{"n_layer": 8, "d_model": 96, "n_experts": 96, "experts_per_token": 2, "d_expert": 64, "d_shared_expert": 0, "activation": "swiglu", "moe_layers": [1, 2, 3, 4, 5, 6, 7], "router_score": "softmax", "normalize_top_k": true, "routed_scale": 1.0, "balance_loss": 0.0116, "balance_bias": false, "n_groups": 8, "groups_per_token": 3, "init_std_router": 0.00688, "lr_router": 0.00429, "vocab_size": 16384, "norm": "layernorm", "norm_eps": 1e-05, "tie_embeddings": false, "optimizer": "ademamix", "lr": 0.00101, "beta1": 0.9, "batch_tokens": [65536, 131072], "seq_len": 256, "train_tokens": 646200000, "steps": 6790, "dataset": "wikipedia_en"}
Below are experts of layer 5 (counted from 0) of a mixture-of-experts language model. Rows are named router (the router's row for the expert), gate (a neuron's input weights, with its number), up (a neuron's input weights, with its number) and show model dimensions 0-47. Each number is 500 + 25 x the weight over its row's rms, rounded and kept within 0 to 999. Numbers have three digits each.
After each expert's rows: a language model's description of what the expert responds to. This comes from a sample of Wikipedia text that the model never trained on.

# expert 25
router:492492504527505490522509523519522561509512509530463533466491512517493530542456545505537474472489469477468525531522473486509499526495440512520496
gate0:518547488489501557517491502510495490489506458509483507506494529527516505468541527496481506508506450537486513540544517511490531546531516508524476
up0:562483535498529497509499515476463533499503501497508493497502485486477472527455475524454520462494510488511520498485465531461476481523523488486519
gate1:508516520503514500495481495504492504513459479493489478497463544488499505500487474497465499508556524520477497499463481468523475467505535513551509
up1:482496485504550504443493487515539500505512503510489520491470503499490486510517496467490490549509510512469483504495480533492478534506484499479438
gate2:525524497470462494512489509469462484495487535494471460514497480518512494502536464468489538537519519528533495529452538513493520508528484450550524
up2:508494476512523518513512493511522532480498477527502506477517530523538552485476487554460482489515519498541519501520478486516527476434488498540493
gate3:510501487519500498510524481510525505484469523469474484488481500529559487492509501489475503495453533485493471526498472487475500498526508522474528
up3:546508550459435488535493536486470478496451491500496539500492475448515520501494517493509489494476521515495442489496519487514506505453504515485499
gate4:476525480511494463498533496503540453513501468514501457499492493516493468513480473448532537491521491486516540527512542521565511530497540502504496
up4:517420514501502491493493564521484496510494485457495538472494506502509510524502482486480513518478504503475509478541430544470477504490484488504508
It responds to: Surname endings. Final or middle pieces of personal surnames, often foreign, in tables and credit lists, such as -kov, -ay, Rao, Singh.

# expert 4
router:482530538482521534448504496509512484491538546538535504499470513519560501499507547495492505530473486473508444476508508518492483444485520478467494
gate0:518534526487479485499504492479502464481527518474495494501463514500488491512523527515511510493557520526508488495497540530458505489450510473524476
up0:501475523508524485517503520506515501482505494457513488547466483528502520471502545490531465522501437472510476463500480542505463506463549523469534
gate1:491499496507529498528485482480529541556452536480471487527470522471497492523456480478519514498482521512506490468442451516535537471508494535512530
up1:456500520489542495513492496478523514542542489525527482504473482520523518494498525489523480459491475477461498485503516533529510522515490495472519
gate2:487501519492532488535513507501537506503482472526500503539478461484510449459462465457479507499530458522497540519490510474513492481525466493524526
up2:482511515511503531526499444544535503534464506501495516515468513538504477480450525489513514540489535486463528495494495559488467473495507453512494
gate3:505527475512477486487461533487504517472502497476491521497461496488495487500508497506505492475494488533518534539491511527516519529511522545494502
up3:478498498481531547507488467472483489489503518512508548523526493453526499492479557479491562502494569478476509564469496506503530496490529460507476
gate4:493519524509535541455500538487497496488507522526511521512458482499497525492512535527487559509502526502480470473488468546511465449496475494484491
up4:523459516457519520473488518537479470487510499516509481493455481488495531491474520474518498546528484518489497545532486553528500476498531490508475
It responds to: Word-initial fragments, table cells. First pieces of words split into subwords, often in tables or asteroid discovery lists, e.g. inv(itation), sl, sq, Kitt, km.

# expert 5
router:495493493483490483470517462499509473491525501501476512505536483498561519540495499552508455494515510472526520521508497506448510478475510498477470
gate0:508515485513519512528520545493491576529507477496508490518522488504515521507433472466494528541484503475508521500488454523517519508490561503463528
up0:500547501522510508480499498507477499514529490498535554467425509489540540488457528513478503521479465486507503466494474459496529502483498514508493
gate1:510506517535484478524454536538535538532478508535511458502490484507453501499456465493537499493483504518501490516510482495517519514463501538506474
up1:477512476496487540488495485497498527483500498478480460510466521507525521499508574479533514489528473496494513491494521446523505548533476552481499
gate2:527500500527514519489445513472477501515487532431515496540469487491474484520481515473508533495514525545517497518509517460495512492485503487499562
up2:516500463530515501512480520501461512502500476501525511462527470534511511515501495461508480517498503536515499538473497506506450484435524517509485
gate3:477497481554495490496505477502499500520499474479480473534483512522433510479492466487470513544512516498514470508498489538480517495512500455493522
up3:489509497510501465466520472474502495555506518492529465502535497498477492528496485499519502566525510473491500489482535485463476455521586503493462
gate4:474440523505512506490491508512492536493528510464478501494534501556493497481500472477522489487487521530521465519483492534509548513499480531514496
up4:497511472495519520511525474446504460510533515534495494462482522531505488492511545483461528512546509528532506506486495504451495487493499530505503
It responds to: Noun-forming suffixes, institution names. Final pieces of abstract or technical nouns and capitalized words in organization names, such as -ology, -ation, -ism, Affairs, Engineering.

# expert 10
router:506477543455504519474492491484501490499536491479510516550452475499527536483498496466495511480462472505528492492532495544485478485502496474476529
gate0:548493512435521522569492470517497526511479486503508529450521477514483491489514502472501535477512494552512513499497529543470490485511539491495501
up0:531483477484488499510511501494455522483459478510483434449524501501505532503510535472491515527494511493471520505504474483445508510506496502480501
gate1:495512487490493523524478493514515513561501469518507546441510473514496498478493499492516544518502504490493505462497491545520462487537522504474495
up1:518482500543472463539492522523524472513526457524488482516519509517485494493494479469505462505526498518483478506530566506491501518536548496484490
gate2:508454463486515516515555517504520542483496543511522502504495457531491468536529496487516504491486477476532500466501467503468499473490480521510560
up2:549469455457529485496542479491492493518482523516540525471475483471471521505485500515540477499491491517494507520507539490459503468496505514490499
gate3:498431502486479455537520489517517490516451508499458446515482472508476419479541504502518487502497514498475513475489524511496491509528520519505481
up3:492500486468472515510502527499523525489494489466490516479510513503519499486467455489494503506516535503513475500503503517519486486493478532464498
gate4:495483487488446494505509504543506487485485479446475537503498525477513471503515550457509488482510486541443470506511512460484547471461506510524557
up4:484460499509483496492455490505459519477488550506501471476576469507505484546477515511476507506502512508488513518468520451473467514477522514484506
It responds to: Determiners and attributive adjectives. Articles and adjectives right before a noun, such as a, the, this, same, per, public, local, listed, Historic.

# expert 29
router:502522492523468508453523464505498484488489510529488515496523559479466507466495522521530541501491469560508495482497491520500485480483503535479517
gate0:501483496516500499495480485484460539513473498495504503525492498529539500463526502497478492562519529502503487495494481517542565487475487508515526
up0:528472531446493466484525496507489534485489494500471490501496501560513502455503500498480484536475527548492480447478461537513538487495462488510505
gate1:520514468499483508518474501515503561562503499513509499534492469480482504505466505523514533495496526479515514497467526489537478496508554512497544
up1:535487526549475493494531521530440490527546498530504488518483522517481524537473472516517478512498492505484491484470507528488465527498480487490459
gate2:510477565526547498537489522502530521520504437519518508499503524501476495476465476470527487540496510487502490519550480527493518528483517480475462
up2:465462519491524528495488532500542492510525485497487517501425487547497513458525515513520496482556483513439485525494460528510496489509480478491519
gate3:493449493473499482468515499466477522504478484483544486495504505517466483509465506480498505491516494539515547521480446504531487477471546495492494
up3:523465498471501508501494480471513555516500487492533481483482486481494467506454452504564490500455487508493493493492484478533494482541547523502502
gate4:449539494479474487535486483524458528485531486517505499480533485538487508493518492497500471487529526543501534516477513469529488501532467511497497
up4:527486481468499478531501493486523491500533527499476500528460500461500455481533520524527479501477496512486505518498533435495494496491515490493539
It responds to: Digits in scores, times. Single digits, dashes and colons in scores, ratings, track lengths and table numbers, such as 6–4, 4:42, 8.8/10.

# expert 13
router:514508469496481515524492508470494539514499527499507506465493495513463450490500491466467503527544479516544494491545526422510532514493540489550528
gate0:489486485494502512511491513504538495482520533508507464477536550473480499508465470457512486510422544509509473509527509507550513517503487488510527
up0:494503493518499509456518489525514512532480516513506471536488513516510492479471498475510526508484535502473518512482491491511510506504521499539493
gate1:539442486528537541510481523463548473528464458417512498513488473523516551466524516494510480496513503521509508488486439491504488467487496526535477
up1:518502523501486494483479496458494516552482520529508475468490461465534512532520523497508481544508481561512485501517515513548483451522491484513475
gate2:495495508450519474497463467494535514432481512456465528506514469477503508486496504497463484474507501516497543569540513495499515531467507509542522
up2:507532479488552477536540502465512462493517509488434484511511494513502507526462485487477529506502555474483477495511494460591528507489498523508480
gate3:487500498506507477487480502484518461516518474496520486488538434539494502509546502518502484537453499464519502503494495489518513452454503524459489
up3:512518516502520509504531453547509509526494485521509479530514509490481497510518527501503528495507509550494499515479464488472507541514462526496483
gate4:549514483516459528515525486443477505479474507473506468503499537534510474504505484477477531538513485498510450495513513480502541495510490497510540
up4:546518496525545531461466475486544495534504474458476531521468489471502478477505498515511475440491508502478517525490473526494500471471521527521512
It responds to: Year and date starts. Space or century digits 19, 20, 18 beginning a year after a date, "in" or "until", plus en dashes in year ranges.

# expert 36
router:533503470456544501519520499491494532535530468539545497504499506495524537534481490488496504476515514493533484510531514486511451494511504516533499
gate0:456517510500473477530491535458528482515507469491526515529506558494464510502553473469546521498485488490494486483517473523528483533534502493494503
up0:518488475497464428491520524516483476470503511502492507524434470507512474524500483517528497518521524472487515521485550499499519485480511485488505
gate1:523528470492525530518482496485561553542481504499476528495507518495530502497474543520442528522492469531501475470495519550497465496491518506515520
up1:509474454541510512448501527477494485525478491509471486497538560450498512468463519467502509500514470504492515439528506510522508550448499518510490
gate2:533445489518514533505480540505517532525529487492512485483473505500539486465519446502494496512496534488502518504503494502549480521499536495511529
up2:476475500464531466518496530510486527541550505540466547510463476481490500490454486481496492466551495517492520509486458487511500551500505489470475
gate3:487473511474476489496525474499488542522529492553535529498496505531464477477477500445499527541485471503529464510517492482534482491534458505517484
up3:515513488547534467477501525497513541523514493516510502456482502502526466504463519469462489477510504524520478445516495432495479515517468505480468
gate4:492445495512540530500505473483505531503503496498493471524486509523500501505522495500454504531467545540480538540462504466459550454529505489531464
up4:502508547504493492468466490509545506488469503476516485486490537478541489518488499518491522511470514476504520525496488485509510519452511473480497
It responds to: Prepositions after verbs. Prepositions following verbs in narrative or biography, as in fell in love, came into conflict, moved to, and event verbs like died, graduated.

# expert 18
router:529461496487518506464522502512526475530499453474503474604483487514511515480501480499495495485507497517510515512466502528505506502522491504514494
gate0:497504487529524520493489521507503535503516486510545473507512450470473498460535477502526520479498504511525518516465510507496479482462486491567519
up0:491493513523487489506450480435536524533445489533487500477516481476519541519527484524504533506463508517519482469491475526473494488512518499546534
gate1:455529511448534495507539492490501480557503490523522470495531523519511479460481492519496523545482452529536543486456543492518494509484497478517482
up1:434446515521527499532500466531527541462490503526509544520495507498500508499479499492473489480507490481507481493510480515514569519488525482516492
gate2:554539519516487493522508509539497458491495503480520484519463514491483498452539525544465537467475515529449536473460455504494494562476508486510532
up2:449532453463508481507503484501512508512507508495482466525543501502499512469505514507507536464512528499476529498524451493459533479481559533507512
gate3:493488456507505491506567477488441479523517504445505476516512477528449528504509508493501549481502517500503536514480471497472489500497485513508501
up3:449504477510507493532542512530531497441505495541453478516525499471533501479460477486502492510544512451446515535528471500517535510477506477521503
gate4:479498521554513493482470497522564494451492491533537492517517513502492494499479500438511519488450521517451515488481486471498475557537481495530483
up4:482508541483493503467532489485517495532528467500458465511467517512506512534497530533486534514508496482525505540496499501447485526504542483544480
It responds to: Articles and determiner modifiers. Articles a, an, the, and words right after them such as one, another, any, largest, significant, particular, rare, before a noun.

# expert 50
router:503510460517508510530492525472514504552482470495505498504485470515500455492510532489520529515540471521524503507526479477510502523450529502493486
gate0:494479526513463506516477522501480517487523478440526483513516489476522472506504465495506537538454485474529473519537556500518519516498448493512556
up0:471493484450463512513521424501449500500537456498492526499483490495509478494490503465540519559504497460519535536524505479452517546488539521498514
gate1:471490475484485514516516524483473552504539515512488507508507486555508520489470516478497488504498444498501474512570522530524478487517523516542519
up1:500455509483494512482481484527512485463522491492454462530533508469491495483486492506486474558519525488484486520548491496482520555502494505489432
gate2:539500501483534502502522505514526480487483555482513469517504490555501542480526535484501484517499486509455475496482535531442499476509488522491476
up2:486522490496526517549457517516532533526539530506525500509437525529509466488536518501452510538492457499487451498499489458466487457502496520496456
gate3:498478471505446498518513508531501489467545485565520513479471521510509542529506535488547516522493552509488502483517496493474537464513519499518531
up3:474472499498538536474457467548503485491509513510479450503478462465494494524467498489465548531518500515516493483464502524494452515459540468517484
gate4:488533500519492464538478504530490517547496509551469486501495507512544514504482523481451500521493516489517450482515507482510499532517515517510488
up4:514510512538533511475570521526504510482548511492496529496507508501482543491496447456501481445524536530500529489499517527508479516470504496492503
It responds to: Time and place prepositions. Prepositions starting time or place phrases, often sentence-initial, such as In 1968, Since 2007, during, until, as of.

# expert 9
router:478528453517522524525476504534515516494524467487470507491485519533459495486530478498486499468525508509461511530544488490489515526470545497508477
gate0:520482537477469522534514514502479502494487548478485505493491493483501493500529456545491533500495522517549545538510485473461460501491543462498500
up0:475508459480533491520466509503507472571515499462515514483456518509473522523495539444489490468469519509497501490483472556516434503529492491522504
gate1:530535490549513531524488511534502487552498484508517475560488479483499497440521494508487489521489522528529519503514497470521504508493513504467502
up1:501503526500541520498459519524423549556513508468468475478505516514501518505486543461497537483504508493544499487473478479487490489461516553478492
gate2:449488496500482476499474496506466495498526534491512522495489445513450545488491481499493519503494534459471491483505509509524511528507451512441490
up2:491484481486491537520566466506541539522501505485523481499548546434527545517503537482503535494492485502504503505487513499495487461504511510521499
gate3:494475502435494530516545469515473502519516519504524517513478488532551537492494509503524493487459505510476525453470489500534441508521486501506496
up3:510486504473554513496491486521484519476452493473514479540492527514493520498486491485528509478482508542483504534515545528481457523534492474448501
gate4:489507473492468453513474465495487516524505485503494495502448549497509526487524503503505571519507497531520469495496481448492503476499487495519525
up4:504493560469500500505494450486484522515478527500498473481532454452489524528471494511509511538511508507525496508479503537508501487507475458447493
It responds to: Years and centuries. Century and decade digits starting years, like 19, 20, 18, plus century, mid, late, early in "mid-19th century", "1990s".

# expert 45
router:490477523430535512459538482501508523487488490514459510519518488485505525488476477495498514458465496538538520483512485509535496477510466483552503
gate0:525510517452536508512475469490555528535499533487488563510484474476505531494491457497482518481503487509511494542542449509490536530514509498515502
up0:524521497490503516474522475513533516520504521512477580497491488521483516525488493471515512485463488504523522526491460455508531522511505554534504
gate1:512511487464508511497514522434452513507527505486490475520499543495504494464472466521439481492508475518514521505545524507498510488484492512530464
up1:458561505526497520501483497506536489466505466483472533509496485513486560537498503527522498504513492449457488465497499519493477436496511463496496
gate2:480510451507490531504515484484534502524519466515523506502509517493514521490460523504482496492483463486486512456526501516512488485505484494527506
up2:489516520511488465505523493502469544498473505497473505490500459507512529470464501510490437522531512517524503501494465497487488469467553517431524
gate3:503495474425488491537522523528467503466508499537486493520507498538508516475497504468509488480491528495482486527509540464531515487530493513520472
up3:533465531537467535502490467514495516492503513543553494494559502466462490482526469476458492544489530519481517516470525465503468527522477537487514
gate4:474487497554515524493461488535518497502488481467537533506481483506524506504439504472484512509489520509525517491509482483500478500498476500479485
up4:511504541477519467480568498498484478489517498503472486527517507463477527468499509495542498505494475508472451522501527524474533510480535498530513
It responds to: Possessive determiners. Possessives and articles before a noun, mainly his, her, its, their, 's, the, a, as in "scored his first goal".

# expert 60
router:498523543508481485484478514493484509475524523548506554533508505477484565496455523477506483462495499475502461461508517524483492513524474500457482
gate0:505517473454485534496508536469527470506469498503533488543534537523438489537496466521519502508534520509477500493495506505559549467470483516500512
up0:525478471469541486470498477517485490497503473478487513544505490494503469485511524475538479511471460511504484533518479536489472496527540465519487
gate1:505493528482522487513501516501483443497503483460511514502507524491501513525479481494512501521535501492535473469462478452512516496514489521520505
up1:497507483524497497511477522464505490518442491505483503513510485544504496489509477491472533473491440506526491471485474512508542569492526539469484
gate2:507501517529514512489486467464485504504517469493493515491533523517526494482446542480487479523510560489489486527494527512512479473522507510496546
up2:461460459492499485455512473496509472493484537510498486516535501518515478477480459487471526500536522525532515511488548536466511503476530505495485
gate3:518509521501500491530481481481509540501493533462495544483501494460528531523461502468569514476518510468527480487504505497519508517494470515489543
up3:487476498468451489551475550504512512525502539485540489496508539511476496479460537471517521482454513484471520481497514472468482515527489509481477
gate4:520500468466431517468515480482509459505527518525496462499511538497495495462508480498536503506531492523464482476505500519504542514473504490520466
up4:478524498554542489512459531525528476527449483498527480493484465477452502473476487487485514518450483515517528535516531475456483527499517499465500
It responds to: Occupation descriptors. Nationality and occupation words in biography openers and obituary lists, such as American, politician, footballer, musicologist, percussionist.

# expert 41
router:513526577496499524489486506478482520481519468508547512542495500513505504471440510522509507486481491479494507483489519468473518450502483511521523
gate0:556527499480491508500482469546467506523439493501507480488492498548497518481507488534532501453487534500532505504497482506498516515501515510478533
up0:461492473521513486500535488475502486517514552484513542451503462493520466461510536504507505541469533519501456503510494479529508492484505477467544
gate1:492509495486549530564535499527526533486494553487511493487459514571471506464509517501500518495493494475509490488516499471520529497500506532509487
up1:464512502491444472495500485536551494494447494505528486467498507525474504466487515487478510474512506500474491514464507498538516537512505476505521
gate2:476453505487505471529505476492503497543519520507528514492508474468478524505560489525514555489467507481479489491558473524508537505465487517483498
up2:512472478511537477486514501530519504509476476450473529504462475533477520536501457474494531501477481530477494511517509567496495488533507480534521
gate3:504492516518509515527529525495471505519502465500485483521505503519491496477472489493510496492555511540543523504476530449513481500508502494523514
up3:555442523519447546518489484493501501546498471464503462506515481536496505524526522525502503517530444500480487498469519501464495499551503467486476
gate4:485509505526511484516499524508486559489514448495520441540488508504516506500497542472447490497483509487498482514551543486487496460519469535497526
up4:506518533469495480522519489509463535504502545512485417453514473509481477478503466489502449525496534511495514565463493498485525479509475543500521
It responds to: Mid-word stem pieces. Short lowercase word-start or middle fragments of longer Latinate words, such as spect(rum), misc-ond-uct, gen, recept, investig.

# expert 46
router:482500508513522523507512508441467528490499494509547530507523502470504474508460502519472522504496536468496469470502536520509496470478484530488517
gate0:510549488514461471525471516492530507541467455505540503473454524513495482520508511461493524478508522538515494523473484488523490474481493545517544
up0:518507475522467463536501560508543522536442470509539492463485552502468476501482535527482523496509524539464528523467514493486485517458509510501525
gate1:487490449499501523469533473457538481515464460473528529520503484490489503469504439533547579516490509497506492489477510499496452523507483505552496
up1:563537516513488500474504473525501486505501498473510531450462458521461476488511506496515543472517500515494494494531440465494468541495510493514542
gate2:523470484486481510548550471476481476498461526508485515520529494530507464467471501483540452543501525537470493516496530464501502506485469545510536
up2:504496475505502510488497507448498509477545506518509510511476524476492471489501508517517492494475531469477472514540507496460490510469545493522509
gate3:491472499484447503512517502482498516470482516545492446499470456509528510542481528474466524494543492527466484504463504486490503470481500533542515
up3:491496501522467471469521505514523479519486462521502566498493509489534512491518533549502494529483477503454512502497496470492493561483490531415519
gate4:486497488477518508486505489485472463499466538476497494530524513512478527505519456461495516550505546470485504503491517539476508480545501492533524
up4:528498548531447474501498491509477504479526445503516529487503504498535532454493494506480466462505472545483495468495498454481507547517443527476491
It responds to: Verb-initial fragments. First pieces of verbs split into subwords after a subject or to, mostly in plot summaries, such as sp(ends), h(ides), obs(essed).

# expert 63
router:471511483502496517508495498517518468529512467474526500535541515535505476494522513527500515508524498482524491521503457488494503476495502517519458
gate0:528512508536532505470488548510541468426477524492499506510459531525463508474512465522496488497521522506506475468506480517565526493480457526492502
up0:472539500531470530493488507509537510517456453498490533443485490466522474459500508497513469439508514571481512475482483483472488540463475476462489
gate1:497480512503487495519454532494471486474488496492457522474474492451545479553459534478504511516488477533516493544534506511555523534531494511529485
up1:510497513542558486523521467550522503518524498507499497527533522439504506460522453513458482453490538454490482506499511501441481513485483510521485
gate2:528536506488493496501516477484514522462539463542487504523532461498455515528480509472520485497516516529498520497509488482489486515547453495502469
up2:489475516503527497535539484490539530519505500518514461492490520506491465534486491496461558489531491474500502491536522465562475523496480486532520
gate3:488460468492493517478479538496486520503516497440462532488452492449482468538481499509501499466482501491486498524532500509548475515487524518511485
up3:482512513458479488478455538497452495473520488482504540459535483486479498462511491501504506514515482597498516483523519449510496498527504522520487
gate4:489483454516481531521533455526508522485493499511487470509554442472484482484520504505461483498531481443490484508506557508475497517515498492458470
up4:488532518442489534522513442517488484515523513482511469531499516538467486460479515495462458537527495478540521459471545511498461480562530516455506
It responds to: Months and time phrases. Month names in dates and time or discourse words like next, later, However, According, Additionally, summer, season.

# expert 35
router:542521485468510492513479509458502540513490469442505446535490485504487494498509465491533504517527562561490537526473481481520514532499511535500559
gate0:532483511502524512490551523435480509518465474520502498554519465490507545505486528498463494514500501504558456506515493502495551464497488491487512
up0:479484451517506480490516510527489542454468491518468489479501492488488518508513503469538497494462517494490491480515560527553473543500498488467492
gate1:526462500522486511490511523476480476488483504518537528471524453530447474505506516464457505475501518462496492507479453491495479518472510533503540
up1:543463500541524500459533534492551478539502482456526510476490494492509501507513514491477498505492509525572441486520508452465484511489485497474529
gate2:513457513473455481481462478505482495461475547492542503494492523505506508515540482517504505486487485488494515518457526503512465552530485523516524
up2:517483486523528548533475501510521529459531474504508534482499475490539488490516466512457506475480495484508488559490511509522515496515527472463549
gate3:490513485513482481514537509490500502516527463541517493500522471509439459520477495481542493480515503473484540516496517487562455492526440570507506
up3:505517487541522532489482529514533497517474508493467514466458511538530509460510546511460482489487475504506475493502467506483521521481552466485462
gate4:498498512489530511504525515449544503521494506496465500490478511500493452472528483517470507428513504498458522474484478460517535526479512481454533
up4:503505486494523491537475466518502500486493545532513509525513500465508535523443545491474477547490451512497508482512499531519495541506503525505443
It responds to: Prepositions after nouns. Prepositions that follow a noun or verb in prose and begin a phrase, such as of, in, on, from, between, regarding.

# expert 37
router:471500516468479513516501490514543444501490476509532510470503495494520504495499497461507505471472550490483478469529523483522504534512525484504471
gate0:498547480517471514505490511504463545495488484524474462507506493503518499526470500559512504513498470530475506486497492503507563478497518457484495
up0:527497463518572525490506482489468491543486501486483474499517489507507482517525562479479503498501432500470468521495479491485440503447538481469479
gate1:477533523467485450516496498475501529528481480481495512501467489524490524492499498433493528484533527523557466488470542509508534516543479495497506
up1:505464475521552457503520510492514498466469518505523498490541508496517456491518513505515487477543510498506474524497512568470500489475479477532518
gate2:495500515487496502503518519471495493526515514461488460512429527531491528476521463467485511537498566463506470518488510536530484483507492479499507
up2:541534533552493535541534460504496475549520504490510513457468536500526466523462521491511484538529483461449494506493514507492548509482465487503476
gate3:507461498544526492519473519485516508483465555502494517497547464469483531517478508505518537521482505519473480528507503457536517490508476469537516
up3:553543483511503566488476542485533526468503496502510498483488486483527513528526476480539469497467516489506541493506538496494500489523458486520507
gate4:495502525537576511540493476541518516498468498527514468508541490539503475492540476503505522510484492492496487508504484476502486478477459513502504
up4:458490482516464494526516500514498507473564489504469495515533485513519509492517448485523513476548559491546508539515492522474476498495514526482523
It responds to: Sports and org abbreviations. Capitalized name starts and abbreviations of leagues, organizations and regions, such as MLS, FIFA, BBC, Premier, South, often before League.

# expert 38
router:487488507465464499524504505474481549480494485533541517519498503472489511547461504500503479497476548473508481477476526474505478490523494526492466
gate0:489479504517524553499483508463529479479476475513523477527489459461468495542461509470497515507513532497473496500521519487530505517515479541479504
up0:474462482510523501481506490516524510511505475556482528482480525469515520494497488500475515476529468518477517491549465510479482497528460495506485
gate1:483528476495482494485434469495480491526488532446494501582505547527476471503502500500503503532465508502540473491514512492486498510470499550496540
up1:471485518536525472512523523498507483502483461528508472514470470492503500520500514491502502497494514507504507562511532497491576488505472503480502
gate2:503557517455473515514478538480511469457504504483473458482508526499481503514497508539480512514544466488546532494471516486544507491492516542479523
up2:474458485507524512470474479519558479533516513500512529474519506492528527476527511502475498519459514494433509519541481511481496464499496439472465
gate3:518550479498494460489484551514436547475473484510505479490496504519481494497519535492502496510521533497474470508504524496514583496514415516469464
up3:568536519479466500515538466516496516455511517529506487467488499503524497494510494500512503528470533524481479475490512490495504462531536465468473
gate4:516530490488495521504476511518508431489470513523516470520496552500494508497558470451536537509536506479486508497541490511473509497494499508474468
up4:526483503454528482542523492495559504554511514483492541516489497499515483501497500530516492514481490494481526519491514501542500478513508478517530
It responds to: Person role nouns. Nouns for people's roles and relatives after his/her/the, such as father, wife, cousin, nephew, Minister, candidate, writer.

# expert 16
router:474542493502484499486491456514517499473500490527540540499511506498462474442502486472485446490517465484479461480561545531469507521506482532486479
gate0:464462524537524519517505495504518473474494480497502481507473492510481515493493498512499502523486475472519483499517510511587514530518494525510528
up0:470452505499521465566531486514450468484501501480488508481503518476488514490517549485502507507546545502534473458508536520471504529525502534474484
gate1:488492533514507468512562524482476499493508542523490508498487467536534555497488466506504459523511479521488490496477523499464555482477510485517501
up1:477475507465477479511511511514510488476506461510478505463476461494463554518508493507539521497498462505524527537498479487515462518492490519488536
gate2:540533478495511495491511494496531511544474478472497486514478488505490480493530527476487524494529494514485556499485512452468538482531520524485522
up2:509527502501536528493513479521514502484509436508495484512481523507467501452511493431525483471539489508509488460492516520489503504516488502469497
gate3:432525480463470463527462508480483506484513523508503551533526481479489508507517479527516458512561504531500479554507470489507543495506480543493529
up3:505501528509525544507485442523477463464502573507512496468503550487479494503487529484481521499512493506490517484500461469499492518478495491504472
gate4:499468524471524503554504547492496491487500466505488513499448518504461549465512500485516523513488537481544496499517514551489538459456472485512491
up4:557482548479507495543473516483545480487475462517483513547511518481479504485512471498480504507499521451526534478490544534485484519453487537540494
It responds to: Infobox field labels. Field names in infobox and taxobox lists before a colon, such as Family, Genus, Coordinates, Time zone, Born; also year digits.

# expert 14
router:496533523514489490453497535482516519483534460515487505523485484492523483497509494529520480499508534512503476482520535491496519454496526507493521
gate0:488526441545493473496516535532491523502463534533476469502440494529461512481515514531500488551464507507459496505507480482518518537533470484502538
up0:486471554479532529541486473507479537518531494515493462428509512524485463469489501496500522491506502509466519533511469484510493562471462522526443
gate1:518559533508465460477509491492509466527448485513530468475502466502485506481451464493497533519469453535506516500493507465522518504502518524492533
up1:489512531467505482510505502484499532504493491501510490508542487506483438510524467494488518494491512500534489483498486508523503513502480539471543
gate2:472487528474507468518519527506487476555487516491514476461456483504498490523506493495490522470517445513479493500472489520468522506526505507547524
up2:501492504543490460477493497495504472500495470483488529494488512499487542500490491485491493510525518498507492506531497548515507516482457517544570
gate3:499515543452485521493465535513494492496516505524555471496481511547484480494544464501525538493484524486490481518442509502469484480541460499502519
up3:504492544506470532515508466472514558496476488467493484487478454482536490547483497487472499491480474493501471503531541488521492533491528507539545
gate4:523502474496478491489546535491558466506494498483527456512479507489486490476516493443496520494471505525553511508512508543503499488533534510505495
up4:504517511516489525483537463487523510490523473455513525478490470480510465504521496495541461508505506521474508508524511494502523492515502511469539
It responds to: Event and action nouns. Abstract nouns for events, works or processes after an article or possessive, such as election, match, rematch, episode, introduction, construction.

# expert 2
router:550548490511488480555512515514524534545469473455474500521514472501482476506514528495471541516513490500506504491503527500512512476520520489530500
gate0:536499487472519500557514486441458530506482530547495479511505447489512493471492494538495500537481488491525498562486494545507527481559458491512504
up0:545493511512483519540560505505535512471463503533441507463514474548509536451511493467493512493471486494512475480488491528482536502551502531477534
gate1:510472567475501521433459498528500449505481485519468503497496522523497533505527488501516511508480531455503494483547487509540518505497492565428495
up1:450481506513497452545511517476491527533503504484523533502473507483494461522465485504487503509513481505493494538492493504479478518508576480473458
gate2:504502510483516419500499512485484455505534511483478514510490504556491493504497492501479486486507512553536493442516491504503492498482504514515502
up2:454520490479495474500505507467499453500529495491490474463468507524511492472533497507485498438486484523536491504535503527465526528527492521537533
gate3:525510494479464531463525500530493459515439507519518501497517512538470517500477475497458530534523529553531473451466503480504496440480529479479522
up3:502491524503529467500474539515464492490511527526509459493520486508471512554436510483514501516491491494479485492516465535536494488535445476501540
gate4:505541469531518471510433498473514485544476511468525455458539514526509497515497511490487497534506501516518524477487502503462458495487471482509522
up4:531525487531476514524517501524524556499477491483502456519525505519510533478515516477510458501521456517480497506492471511475500513522499513503452
It responds to: Sentence-ending periods. Periods and other closing punctuation ending a sentence, often after years or counts, such as "households." or "Walsall."; also year digits like 48.

# expert 21
router:486452465512504535491471468545502501495530495509481527453531465530561517531499469538502480511471452500472514552517487527469490525478515486547477
gate0:505493518440492490525465493485470474485503509497522467498465481502493455493538513512531533493486505542471506513462470511528542473571518512488543
up0:492549473507500471507500515499514589490530472487532502516526494488509526521447546496504488467501536470494502516514509496482516451517492502508526
gate1:502541449503520461481461523488492503514429482498485484542488518532485485519471512476516505523491480503499524567511513514506521519497488524504498
up1:520487466481507494483519480484484539508438502496462501504438507507542473486525487497507498522468500503486489489499521505500494550501468523509473
gate2:481530524447463503503515491486505476481449500512498506515504538484489503522493478436518484502477500503522501520527449522508500549502485487520485
up2:504493502544441583464503473492523494520569451526511514516508504505500531512528507489476495483514448478459487506515520502500490460463511525492538
gate3:535522496482509502510431461488467475503495517491466512499469494470507503485534474508469498486489521540519503533487479508509476524480464491544496
up3:511505480525527519497515520506545475497513521467516501497458503475495515529523535551482514466470527479531538539499558473495504522491453479519491
gate4:510501507491539499531529522488527499490519516468484475504479519486493516472517505488459465501493499513462490502529534512513480544518505518500558
up4:533500510471454517507446484470486501512540513510518485507487456511472474502497517472520503521541498480520536506499474536451501514522500499471478
It responds to: Name-final word pieces. Last pieces of foreign or Latin names and species names, such as -ia, -is, -ão, -ña, and single CJK characters in names.